config.yaml
n_layer: 14
d_model: 224
n_experts: 64
experts_per_token: 4
d_expert: 80
d_shared_expert: 0
activation: "geglu"
moe_layers: [0, 1, 2, 3, 4, 5, 6, 7, 8, 9, 10, 11, 12, 13]
router_score: "softmax"
normalize_top_k: true
routed_scale: 2.5
balance_loss: 0.00345
balance_bias: false
router_z_loss: 0.001
init_std_router: 0.0199
lr_router: 0.00128
vocab_size: 3453
norm: "layernorm"
norm_eps: 1e-06
tie_embeddings: true
optimizer: "muon_hyperball"
lr: 0.00678
beta1: 0.95
grad_clip: 1.0
batch_tokens: 65536
seq_len: 256
train_tokens: 655000000
steps: 9995
dataset: "wikipedia_en"
Below are experts of layer 5 (counted from 0) of a mixture-of-experts language model. Rows are named router (the router's row for the expert), gate (a neuron's input weights, with its number), up (a neuron's input weights, with its number) and show model dimensions 0-223. Each number is 200 + 30 x the weight over its row's rms, rounded and kept within 0 to 999.
Before each expert's rows: a language model's description of what the expert responds to; "comes after" lists some tokens at least twice as common just before its tokens as in all text. This comes from a sample of Wikipedia text that the model never trained on. Tokens count by the router's weight.

# expert 22
Description: Words like American, National, New, World, possessive 's and quote marks, e.g. Americans, the American Civil War, Azerbaijan's.
comes after: " the", " of", " a", " and", " The", ".S"
router,238,164,170,159,170,190,182,182,197,230,230,180,258,148,163,234,220,179,222,188,183,222,212,232,161,206,187,231,186,180,225,212,231,155,214,159,191,183,203,201,229,219,235,191,211,204,190,202,228,207,209,171,249,200,194,208,193,238,247,182,204,214,201,197,183,157,211,205,208,260,139,202,205,244,164,187,163,177,159,132,195,137,184,236,241,164,134,218,231,215,196,164,179,213,170,227,157,223,166,168,191,240,230,210,167,225,226,207,166,186,174,194,154,242,206,193,152,246,195,207,169,168,261,154,199,222,198,169,229,180,192,247,250,223,237,211,177,190,163,237,197,180,185,179,153,200,161,175,205,217,147,217,241,180,213,190,256,174,220,163,234,219,170,206,218,255,211,247,187,226,165,192,256,190,170,228,134,197,248,185,259,248,167,189,235,199,195,253,225,148,202,186,210,201,229,259,158,192,241,171,211,186,187,192,221,227,197,267,209,172,185,201,227,173,231,226,209,152,220,215,177,213,241,158
gate1,223,217,233,217,221,253,226,184,188,209,153,209,169,172,195,201,194,232,230,230,184,185,185,234,225,213,175,235,187,160,194,171,219,207,174,162,197,160,185,223,199,211,184,144,200,148,242,256,213,180,185,191,169,162,120,203,215,189,242,207,207,197,230,183,208,137,173,191,215,243,140,221,176,168,239,198,211,176,146,190,225,186,168,164,263,218,162,156,248,208,177,215,171,220,236,220,229,263,212,211,191,172,198,239,204,204,199,226,129,172,191,270,222,239,215,230,168,195,218,187,174,219,209,167,231,249,211,197,231,165,158,264,181,225,206,209,193,187,204,243,250,187,216,215,213,180,220,176,180,202,201,198,194,187,260,206,192,207,257,187,280,216,170,252,170,224,176,169,211,199,200,183,265,200,200,189,165,208,166,122,169,162,135,175,214,120,189,194,178,155,187,217,204,181,188,207,226,169,255,153,186,211,223,210,208,171,206,223,208,186,229,231,201,216,196,154,234,225,221,205,160,160,173,208
up1,216,187,165,270,163,183,191,199,235,258,207,255,200,211,157,231,215,198,220,223,181,198,173,166,232,192,201,178,175,214,156,138,230,218,242,210,248,199,259,198,148,204,186,200,198,247,230,229,207,193,180,195,202,228,131,220,191,152,205,164,185,167,208,168,241,155,195,181,226,251,182,243,261,214,180,196,247,194,174,190,198,228,168,174,248,176,214,209,222,243,160,223,254,159,209,201,206,223,176,185,174,251,199,234,231,235,216,157,205,181,223,175,200,184,237,157,209,226,215,163,192,180,211,205,244,210,184,157,219,175,197,218,214,214,187,198,144,196,187,205,219,184,215,197,184,160,183,241,194,201,209,170,185,183,132,198,181,196,142,178,190,176,170,202,251,230,213,269,181,146,133,214,186,213,220,188,186,209,176,163,231,249,222,163,219,189,171,174,159,198,218,156,206,151,225,216,190,215,223,155,206,219,217,256,181,195,152,243,164,235,234,227,226,239,120,228,191,172,222,126,201,232,212,204
gate2,185,209,182,223,165,201,209,180,203,261,224,197,174,198,215,216,201,204,183,187,211,193,206,260,208,213,202,210,187,189,213,214,138,175,210,122,217,225,178,202,172,184,226,255,189,198,192,259,158,220,220,245,174,184,201,212,204,158,200,201,170,180,183,206,216,166,216,168,223,169,173,289,172,217,189,183,178,209,200,207,199,210,201,188,211,180,198,188,140,188,204,219,154,188,217,205,167,177,182,233,226,186,234,223,242,187,225,210,180,203,222,209,176,245,176,200,156,230,228,146,179,194,197,157,230,223,169,190,204,259,160,198,161,281,187,184,167,165,260,146,241,224,193,162,189,162,144,202,255,170,234,179,166,199,199,188,226,265,188,207,269,257,202,191,279,222,153,238,205,234,205,178,225,227,221,200,162,164,208,216,176,152,170,240,244,195,169,170,177,141,191,278,150,239,198,209,172,192,177,218,148,275,195,196,206,207,231,194,235,153,177,200,213,192,185,169,188,183,224,210,195,157,225,224
up2,250,202,156,199,195,196,191,186,176,197,230,155,216,162,231,206,187,210,240,213,192,216,240,202,168,246,210,174,164,185,234,215,201,188,201,162,244,230,213,281,175,160,166,247,196,200,212,234,119,209,197,200,227,198,224,206,177,209,260,163,214,210,231,156,250,234,193,196,119,214,163,259,224,221,172,182,204,189,241,205,168,247,170,211,232,218,162,185,209,146,142,203,195,160,217,220,208,219,206,206,274,239,238,215,216,236,223,222,190,282,161,175,274,219,167,164,212,163,242,201,200,195,153,205,200,180,182,198,197,199,158,199,195,210,206,196,197,179,184,180,185,231,162,210,205,180,150,211,211,170,201,150,179,259,190,157,185,239,165,170,220,168,174,201,228,227,192,171,258,278,181,220,197,230,207,224,234,235,245,247,199,177,191,181,161,264,145,211,156,192,181,227,212,195,193,179,167,193,152,170,171,214,171,217,181,177,231,175,227,212,209,191,206,183,178,221,164,207,188,150,215,210,211,224
gate3,195,228,240,205,246,133,135,189,181,201,206,206,204,153,198,179,183,228,194,184,169,220,180,236,215,167,212,197,199,183,230,177,177,173,207,196,184,198,128,203,238,139,202,209,183,205,196,177,230,202,227,168,225,186,217,187,232,265,202,200,221,191,180,171,212,208,234,236,198,158,106,161,227,140,183,212,191,206,198,203,236,139,238,246,228,206,162,166,194,196,262,200,213,135,184,228,164,191,115,185,225,180,221,221,176,202,194,201,241,219,197,206,201,198,243,212,237,203,221,200,190,185,241,191,251,203,200,225,169,185,207,211,250,143,127,206,196,241,177,265,167,227,193,203,229,212,219,155,212,189,153,163,200,218,244,192,216,241,174,179,218,270,208,202,205,154,215,183,144,198,180,174,224,184,186,246,213,238,210,200,218,216,223,221,215,225,183,233,167,198,207,217,211,238,198,182,203,194,142,164,220,188,179,215,230,190,147,210,210,161,254,153,159,239,241,211,274,209,259,221,188,170,203,216
up3,171,158,152,151,224,188,235,187,226,179,204,174,168,207,223,230,179,170,231,188,174,193,188,212,202,199,154,221,192,179,173,242,222,232,259,271,165,224,189,193,197,199,203,260,204,184,194,178,211,181,181,155,200,174,197,203,173,184,196,227,171,240,174,132,247,206,173,162,189,232,220,227,208,230,172,125,167,230,238,197,238,135,169,174,211,262,258,214,213,236,225,206,181,176,139,216,205,193,217,208,197,210,228,184,221,210,133,188,189,190,174,211,229,171,204,180,212,197,252,233,207,179,232,170,203,194,169,198,228,207,201,195,194,172,212,146,202,223,192,192,273,190,213,172,134,197,211,179,147,176,234,205,206,207,213,239,170,248,207,214,173,155,224,259,171,182,200,180,249,234,184,217,170,188,251,202,223,181,192,262,147,183,210,231,184,225,161,197,197,237,230,230,235,198,181,246,177,235,218,160,239,254,212,165,257,224,254,184,173,209,175,223,204,214,186,190,218,226,217,152,164,169,126,241
gate4,201,174,227,155,226,250,205,168,235,207,176,276,156,172,191,180,235,202,177,160,165,178,121,198,181,218,146,165,175,224,215,173,238,192,221,224,204,205,207,206,184,181,216,208,231,222,218,161,214,211,192,230,280,188,206,163,174,208,227,168,221,204,190,216,116,182,177,192,152,210,239,195,148,257,185,161,201,161,197,205,257,227,163,218,285,159,174,178,237,153,209,210,219,147,169,220,203,198,160,233,212,228,209,216,227,221,250,211,177,195,246,201,230,223,235,233,200,236,211,208,172,222,233,188,153,217,165,169,231,172,222,233,178,183,240,172,157,204,201,210,252,203,154,140,174,181,196,214,265,170,264,153,219,218,194,172,148,199,212,191,163,213,197,197,229,164,186,224,166,175,190,175,182,212,216,232,184,156,174,197,199,214,197,236,235,190,216,187,198,198,242,160,256,212,192,190,219,182,232,195,196,231,213,196,219,219,204,209,194,245,167,194,273,194,236,187,168,207,167,195,170,271,212,205
up4,208,174,214,155,224,216,160,165,221,215,218,233,202,175,201,186,201,182,188,203,199,146,136,190,205,199,185,157,153,226,239,213,236,156,252,174,135,154,236,208,187,159,223,204,203,186,225,141,185,171,181,239,272,204,240,234,202,231,266,195,209,164,173,233,143,180,192,262,181,194,254,193,158,240,149,168,202,179,237,173,255,193,182,185,225,164,193,261,246,199,201,216,186,144,219,185,213,183,185,191,191,178,265,237,174,192,237,190,189,174,198,215,193,238,235,239,164,214,240,251,184,206,217,205,215,251,225,221,231,201,228,190,193,212,203,150,153,193,209,207,221,201,191,137,193,180,199,219,252,157,243,187,177,227,209,228,176,147,151,200,174,183,214,201,204,160,193,223,191,168,234,181,220,205,213,200,220,189,178,217,200,199,200,207,201,150,194,211,260,173,210,116,252,212,176,214,176,203,205,170,193,171,207,166,242,182,224,229,257,238,151,235,206,170,217,166,166,191,165,176,188,250,231,196

# expert 42
Description: Direction words and "all" as whole words or pieces: North, South, East, West, United, British, and all in Ballston, Balliol, Allan.
comes after: " B", " the", "B", ",", " R", " b"
router,165,153,172,154,174,242,230,222,180,238,199,166,242,195,163,262,222,199,223,137,181,234,197,248,164,194,209,207,216,141,198,245,211,161,249,200,176,190,163,219,214,201,187,159,197,214,195,215,199,156,206,147,253,193,193,247,184,240,176,148,153,201,244,199,186,211,211,203,218,220,179,242,144,217,146,241,185,193,168,213,202,184,177,200,200,147,169,161,237,232,225,212,183,165,168,239,148,255,197,193,261,182,233,224,177,166,202,219,203,222,162,241,164,225,199,224,231,195,210,205,163,175,206,178,121,235,181,176,185,240,163,228,241,205,205,166,191,166,184,218,224,182,202,188,184,189,221,187,225,172,171,234,208,196,250,197,220,164,205,187,213,223,220,243,200,215,274,215,199,206,164,173,235,222,184,216,179,197,217,198,221,194,207,158,180,237,180,194,187,165,178,162,234,189,238,229,141,180,199,155,180,239,201,190,230,236,137,243,181,210,224,191,257,133,185,233,228,168,198,219,202,173,268,159
gate0,180,219,175,177,169,229,161,219,156,243,158,182,216,181,236,196,203,186,129,196,245,200,268,221,200,208,212,284,190,195,164,158,233,192,172,233,199,191,140,169,225,167,140,155,222,215,221,261,190,182,201,180,160,210,273,165,223,203,139,192,173,208,215,206,143,230,215,214,215,192,265,202,197,198,205,245,200,205,191,199,156,178,215,162,165,208,170,172,222,193,264,192,187,191,212,224,201,217,234,222,233,154,236,233,217,165,228,228,183,240,227,228,199,178,173,244,199,235,187,194,190,215,203,225,219,176,190,236,227,185,126,213,196,199,200,200,205,200,191,218,148,162,215,210,214,197,212,268,215,185,140,200,177,181,188,189,131,236,226,125,187,155,209,172,244,200,235,215,161,181,211,159,237,188,213,144,180,195,249,187,197,239,219,184,205,268,223,161,279,210,188,231,219,225,220,179,199,197,211,186,225,216,194,218,207,230,184,191,183,208,148,222,189,148,206,193,252,222,198,231,170,181,198,182
up0,209,179,206,205,144,255,167,189,158,153,168,222,169,207,189,197,265,228,201,229,274,194,251,196,172,233,167,231,167,156,164,220,181,205,210,199,247,156,189,220,209,151,210,185,236,219,215,214,195,230,200,168,209,186,195,204,214,183,161,218,171,206,254,152,164,219,152,193,272,195,162,175,216,213,172,208,209,204,157,178,213,233,179,170,170,260,178,195,176,273,165,208,194,251,195,269,189,186,198,210,183,249,249,198,229,216,201,166,181,229,190,159,213,200,222,215,219,186,197,217,182,242,171,249,182,185,212,179,270,222,218,221,249,137,202,241,227,244,171,196,208,191,235,199,197,155,204,233,217,153,138,168,186,234,182,217,206,104,212,230,237,175,172,170,198,180,183,257,200,164,194,198,173,228,164,183,227,201,237,175,182,218,209,235,193,183,252,183,236,215,243,240,180,182,221,201,211,182,183,242,195,191,177,189,172,223,195,186,199,169,183,145,215,192,213,169,224,169,243,232,193,143,234,198
gate1,183,169,180,220,215,201,238,179,193,192,205,185,265,219,154,198,120,185,131,175,185,197,215,243,154,238,215,212,197,171,184,255,192,236,178,210,196,176,191,182,215,188,226,190,206,214,203,203,203,122,205,203,208,217,200,193,262,203,198,215,220,197,204,223,166,222,228,269,286,216,113,182,221,227,161,136,208,242,218,213,202,175,235,177,186,143,172,197,162,181,191,214,231,226,209,172,208,238,208,183,211,180,201,186,168,210,230,193,174,162,123,183,184,223,170,178,183,221,240,200,140,238,211,188,206,211,228,265,238,216,214,193,209,141,203,183,181,230,146,203,261,151,275,157,214,194,209,185,178,204,194,156,222,203,212,259,249,196,216,218,224,150,169,202,207,234,182,185,202,239,166,180,206,272,210,208,191,229,173,233,188,152,203,221,196,204,199,197,196,195,183,229,221,211,143,182,201,176,225,231,166,200,171,168,174,241,182,206,136,233,228,195,191,223,204,208,226,224,179,142,239,213,225,215
up1,162,222,179,115,207,230,169,236,216,202,225,205,224,189,178,236,180,195,200,193,251,227,225,197,226,179,198,252,215,248,180,211,252,131,135,196,260,198,184,208,253,180,189,221,209,193,199,192,155,243,182,214,221,213,198,218,203,227,181,206,196,226,194,212,214,231,210,155,176,183,194,228,192,180,228,212,166,126,190,115,233,216,170,180,164,177,186,133,200,184,210,183,192,289,175,211,185,254,173,211,231,212,209,183,218,196,188,194,211,285,207,203,165,203,212,189,181,183,195,193,183,188,142,188,159,262,146,187,192,234,236,203,186,164,191,182,184,194,236,153,232,213,162,272,212,186,214,195,179,164,223,170,154,178,161,209,213,182,196,220,219,186,223,192,207,220,133,251,200,185,230,195,166,200,136,231,199,160,261,168,204,195,177,249,238,218,191,182,234,181,231,199,228,172,212,212,197,193,229,226,277,203,179,196,191,198,206,136,236,205,157,235,203,195,212,216,206,248,201,220,161,165,188,226
gate2,187,222,244,169,220,166,220,215,213,176,214,187,159,197,197,220,164,242,208,137,238,150,227,188,213,215,163,212,197,183,216,203,153,201,165,256,202,234,118,211,190,211,186,159,190,233,110,144,244,212,198,152,209,224,221,206,208,181,190,181,239,192,247,159,180,166,243,174,188,183,185,225,147,186,176,218,166,196,211,235,216,218,187,231,167,186,182,171,178,195,166,174,162,230,230,210,198,164,145,205,155,244,141,186,191,203,217,235,225,193,234,229,191,187,164,199,237,172,196,187,193,136,224,166,214,194,223,244,228,232,246,185,203,162,201,187,207,188,196,175,177,175,206,229,242,219,198,151,222,208,205,245,149,151,189,227,226,208,210,220,224,256,238,169,197,240,187,139,205,191,238,212,222,177,211,240,210,208,213,146,172,245,183,231,203,198,262,138,197,210,217,243,229,162,195,252,287,205,226,193,163,249,173,183,186,234,225,232,214,193,189,230,207,251,211,190,188,157,147,201,181,198,198,184
up2,206,188,209,175,219,217,212,170,172,161,230,233,198,173,167,191,158,212,194,207,215,230,172,228,210,241,193,240,142,230,166,204,159,218,208,201,210,218,173,234,201,227,194,229,174,212,185,212,191,239,175,168,230,206,183,172,194,215,231,246,254,182,192,236,176,135,197,175,215,199,238,213,200,159,185,227,168,225,217,198,215,240,130,245,171,173,217,159,163,174,186,175,134,213,156,231,298,203,187,197,149,245,154,165,216,198,199,181,240,210,200,220,141,127,202,211,185,201,190,152,205,186,206,176,240,226,175,162,205,200,230,152,190,176,193,222,186,90,208,201,227,192,182,189,250,216,258,199,204,180,276,228,203,223,184,245,173,204,201,217,158,294,194,216,208,243,223,178,185,208,230,200,263,207,243,185,180,188,183,174,188,209,231,207,216,218,208,159,226,203,219,202,196,165,171,240,237,198,184,182,190,195,182,141,180,213,214,217,255,220,163,209,206,238,177,183,245,154,184,183,175,221,227,225
gate3,188,162,215,189,239,244,214,215,244,187,224,184,223,156,201,243,219,171,238,162,178,204,221,201,170,163,184,210,166,218,226,187,177,213,240,229,188,241,208,153,262,143,245,214,196,163,200,183,273,222,165,214,257,179,202,218,178,219,193,227,172,210,197,215,217,180,199,196,263,185,186,203,192,193,192,247,164,217,219,201,136,178,162,183,257,142,179,191,203,184,215,195,157,127,163,210,230,225,174,266,275,233,206,175,228,228,187,227,214,170,242,220,165,202,124,199,207,201,211,168,151,192,204,184,209,190,205,218,164,201,182,204,195,174,192,206,209,240,188,192,242,222,123,183,166,160,211,185,194,221,242,279,202,219,228,224,213,194,193,198,254,199,175,235,189,215,224,137,231,205,168,208,232,174,200,201,215,178,181,200,216,243,199,197,201,182,170,189,165,197,208,170,191,226,201,226,226,151,132,185,256,204,172,220,147,221,187,200,202,250,224,245,255,190,221,238,156,162,159,205,211,140,174,205
up3,247,224,172,269,171,202,223,206,198,177,233,202,203,202,254,182,172,250,174,192,258,171,229,191,158,224,162,202,178,190,179,222,202,184,197,170,252,208,188,207,237,181,179,155,187,202,183,206,189,169,175,216,212,250,252,217,196,213,169,201,144,246,209,196,232,192,234,210,195,227,160,199,239,201,181,211,197,253,182,243,147,176,168,220,168,214,233,258,235,190,169,210,209,170,194,261,224,234,209,221,188,193,204,205,217,218,216,186,225,158,202,140,219,168,215,115,155,182,262,160,197,243,211,261,172,195,153,223,185,164,202,144,195,173,214,217,207,201,155,229,203,192,173,162,146,189,218,197,238,213,188,159,188,204,149,169,192,264,203,194,221,200,191,157,198,167,183,268,178,237,209,202,211,179,158,222,203,203,167,285,207,160,262,181,189,263,183,190,188,219,215,165,200,184,183,205,178,166,213,204,220,190,202,194,254,227,222,158,188,166,205,259,193,194,210,185,120,210,199,215,176,205,144,224

# expert 8
Description: Single digits inside multi-digit numbers in tables, scores, measurements and IDs, such as 1,7-3-9, 2,50-0, 8-4-4 mi.
comes after: ".", "1", "0", "4", "3", "5"
router,197,178,157,207,145,152,198,177,165,220,203,170,233,159,119,276,214,224,222,178,153,201,190,246,189,220,189,223,207,195,182,201,237,194,260,173,196,150,191,191,237,199,222,165,226,215,228,220,219,200,207,144,232,166,178,215,217,237,197,155,181,206,202,194,237,186,236,208,224,254,172,250,144,206,194,223,192,178,165,173,197,180,211,245,192,181,144,180,253,220,196,196,166,182,203,233,179,189,206,209,191,206,214,234,132,167,259,211,196,201,177,208,157,229,224,185,218,216,171,204,165,164,215,181,168,196,159,169,241,269,175,251,233,191,240,219,174,174,169,260,184,173,199,163,168,167,177,214,202,211,178,193,237,156,190,160,206,166,223,213,249,220,216,224,193,236,246,239,162,231,158,188,234,155,162,224,220,190,198,210,231,245,179,202,283,225,213,231,191,185,187,137,209,204,229,228,180,199,219,169,232,220,211,154,216,236,171,244,178,155,219,198,229,178,169,238,172,164,218,244,202,195,237,159
gate0,160,209,233,228,185,187,274,190,187,192,231,201,182,217,164,256,188,248,201,225,205,213,205,263,180,240,209,194,200,203,196,183,256,221,176,192,207,243,200,180,188,188,170,246,189,185,210,142,220,229,216,231,181,244,169,192,215,165,195,248,196,205,201,208,233,177,171,194,165,167,191,204,223,191,217,188,179,220,175,222,242,231,134,172,224,162,212,128,168,204,183,189,207,196,249,188,211,213,176,198,183,195,195,230,260,180,211,166,181,174,145,201,206,181,211,195,151,184,217,176,273,181,215,131,179,245,239,201,186,218,184,200,204,170,264,173,220,184,189,235,167,164,235,220,187,143,180,177,145,208,199,230,185,178,195,255,200,216,163,240,190,219,207,250,247,240,215,239,230,229,217,229,219,228,223,224,233,197,231,176,166,197,248,170,200,148,193,172,132,190,138,243,170,152,224,211,224,192,238,186,219,196,171,185,212,193,241,237,160,221,217,168,255,218,140,114,178,175,207,181,205,187,186,150
up0,195,246,153,208,175,161,186,225,205,254,240,233,174,212,123,203,184,192,185,186,184,226,181,197,233,161,174,229,211,197,186,218,138,216,191,222,203,149,201,190,188,223,213,185,190,230,161,213,204,171,132,223,191,136,224,191,267,277,171,170,203,141,203,220,264,186,179,116,175,215,216,212,131,202,175,209,144,201,213,199,192,232,221,186,197,250,160,198,191,207,211,176,181,172,147,234,206,174,196,184,265,209,229,179,166,228,231,192,176,189,197,169,195,157,195,232,191,193,179,173,181,206,175,257,229,171,213,169,199,192,283,200,192,208,227,191,192,223,226,205,190,202,197,211,199,244,211,144,217,226,226,152,258,195,210,189,207,189,165,155,238,220,143,193,227,200,235,183,177,190,270,157,156,125,179,193,184,196,155,201,146,182,210,233,210,182,218,210,227,240,229,198,219,238,220,189,239,242,198,198,222,190,241,250,188,208,240,209,213,217,210,202,189,214,246,238,209,212,186,202,197,229,226,258
gate1,206,186,209,154,191,185,196,173,184,177,264,164,178,270,225,178,199,174,220,168,224,189,199,160,224,156,200,212,188,194,145,200,216,179,205,203,233,218,214,223,198,170,219,160,152,182,159,176,223,210,189,195,219,220,209,228,188,236,206,182,189,298,225,209,194,237,201,158,149,211,180,172,154,178,191,210,205,152,256,246,207,175,179,262,201,251,167,268,255,199,159,158,182,212,233,193,195,165,188,197,240,170,249,214,232,225,183,237,215,194,261,249,206,242,158,236,163,230,222,205,177,180,162,115,189,228,239,245,186,202,227,216,174,201,160,188,210,262,208,202,203,212,193,159,175,224,182,176,199,209,184,210,207,135,206,195,217,219,164,180,176,219,200,212,202,233,262,170,178,251,208,134,219,195,201,217,224,192,210,152,206,207,197,197,191,168,236,120,178,257,182,216,189,192,221,199,198,186,190,212,204,153,193,191,131,172,186,169,236,215,193,217,156,175,173,178,246,236,231,246,219,212,211,216
up1,174,183,200,232,183,263,222,217,185,178,142,219,233,148,229,216,234,235,195,237,205,187,164,214,223,238,191,179,238,196,257,215,217,287,192,210,180,185,188,172,220,231,211,194,204,203,203,227,197,207,239,196,180,186,181,173,209,188,222,198,233,156,194,179,235,157,185,232,227,179,235,204,291,241,200,179,157,195,178,174,117,263,196,198,209,136,278,120,157,181,202,236,213,154,171,189,237,198,185,251,190,197,181,168,201,178,208,187,181,223,177,161,152,143,214,182,232,183,231,221,202,231,212,268,239,163,189,201,251,178,167,145,174,190,245,197,181,151,168,169,159,169,205,182,181,175,209,176,193,218,190,219,183,248,231,221,210,209,205,229,204,241,192,136,220,211,205,226,216,174,212,227,172,189,206,170,221,180,217,260,181,205,201,227,194,222,191,218,174,180,224,222,203,168,174,223,219,200,201,177,176,194,212,202,265,217,179,211,187,192,202,230,230,248,228,218,141,144,128,201,205,191,183,188
gate2,175,219,185,180,226,186,197,187,210,262,216,188,219,139,158,202,178,205,193,204,251,211,247,165,159,163,205,237,224,173,214,185,216,195,150,173,161,235,210,191,174,197,224,267,198,173,213,181,236,166,209,162,186,207,164,199,246,226,199,152,249,163,166,243,216,182,246,176,236,210,196,228,212,172,205,241,143,222,176,176,213,186,233,243,235,193,238,175,206,206,200,199,150,204,210,196,191,187,215,217,204,210,203,204,170,227,191,210,210,205,240,161,128,173,167,193,270,228,212,159,242,195,163,265,213,171,212,189,240,227,221,220,183,187,177,214,282,210,196,199,190,195,200,293,189,197,177,170,232,233,226,197,165,221,198,158,176,285,193,220,216,170,146,181,216,221,200,221,126,231,212,183,157,224,125,236,176,187,208,198,228,174,197,264,198,256,199,224,227,192,175,200,211,216,209,160,168,198,183,178,232,224,177,194,245,163,189,232,196,192,216,187,173,217,174,167,192,224,122,197,163,154,185,195
up2,214,202,157,214,195,204,200,200,218,182,189,247,213,275,230,178,232,247,201,147,219,214,137,202,281,188,192,160,196,228,190,187,182,207,258,212,249,168,189,189,183,248,187,145,177,181,212,229,206,215,145,225,213,234,213,147,146,176,178,257,188,225,227,167,156,212,192,208,148,197,226,217,170,218,218,157,224,167,228,198,128,213,152,200,202,174,182,202,173,179,165,164,201,163,203,179,209,234,178,225,250,199,183,235,221,191,215,195,197,202,182,189,235,235,189,233,141,241,177,212,172,153,234,168,234,225,234,237,184,190,174,199,189,177,241,200,114,199,185,196,205,219,158,145,254,207,236,260,143,217,178,190,193,172,220,249,207,150,209,183,179,223,254,225,195,141,220,176,230,190,171,215,165,220,226,184,220,219,226,183,165,208,224,201,171,172,232,205,162,222,202,200,147,197,163,224,197,178,211,241,205,164,206,221,139,221,214,194,242,233,215,247,187,182,220,230,182,188,252,231,190,237,222,188
gate3,183,226,224,169,240,224,217,227,205,250,163,197,251,217,224,202,182,241,178,209,180,200,208,216,194,168,157,222,160,143,200,253,161,166,199,213,238,210,225,187,166,218,257,224,148,200,168,121,237,209,206,189,145,217,243,193,173,161,112,171,243,224,195,191,248,211,220,222,205,168,199,199,119,207,198,244,185,149,214,172,167,207,215,157,201,152,219,224,220,213,176,157,194,220,185,207,170,276,200,208,186,206,132,220,215,184,132,207,207,253,195,208,163,175,231,259,247,163,145,135,131,158,160,204,205,208,185,213,254,250,243,163,195,224,256,203,174,170,221,239,171,193,224,199,216,203,228,248,177,205,190,183,191,212,200,221,195,190,212,162,191,233,169,231,186,223,163,263,205,184,194,164,196,211,180,184,166,183,180,186,174,244,213,231,170,225,212,228,212,248,176,156,211,197,196,181,194,206,231,223,219,199,204,183,199,168,249,226,210,215,189,206,190,206,247,225,216,209,214,195,208,222,227,196
up3,143,246,193,222,226,210,207,211,233,206,136,213,191,182,199,199,185,217,191,230,205,193,279,193,229,170,189,188,174,147,121,239,158,162,182,189,286,173,215,183,184,182,222,211,137,170,172,146,232,215,258,160,221,196,235,173,221,139,144,167,231,211,182,198,216,223,218,228,245,200,164,162,172,257,160,257,195,217,230,213,174,209,244,175,169,163,174,194,169,192,136,181,230,243,187,200,169,294,170,211,185,221,136,220,208,192,169,211,197,249,192,175,183,170,218,232,248,173,149,131,174,189,202,219,212,211,202,205,234,228,219,184,198,216,209,193,171,195,207,249,162,207,193,203,225,216,245,210,138,229,201,209,209,191,173,245,186,221,179,169,176,205,219,214,179,196,179,205,206,168,197,171,183,157,199,136,177,185,211,216,151,210,220,226,188,209,191,228,186,228,182,152,231,191,187,203,217,203,226,243,222,183,233,223,194,190,204,230,216,218,218,227,184,208,241,192,187,199,194,257,227,255,233,167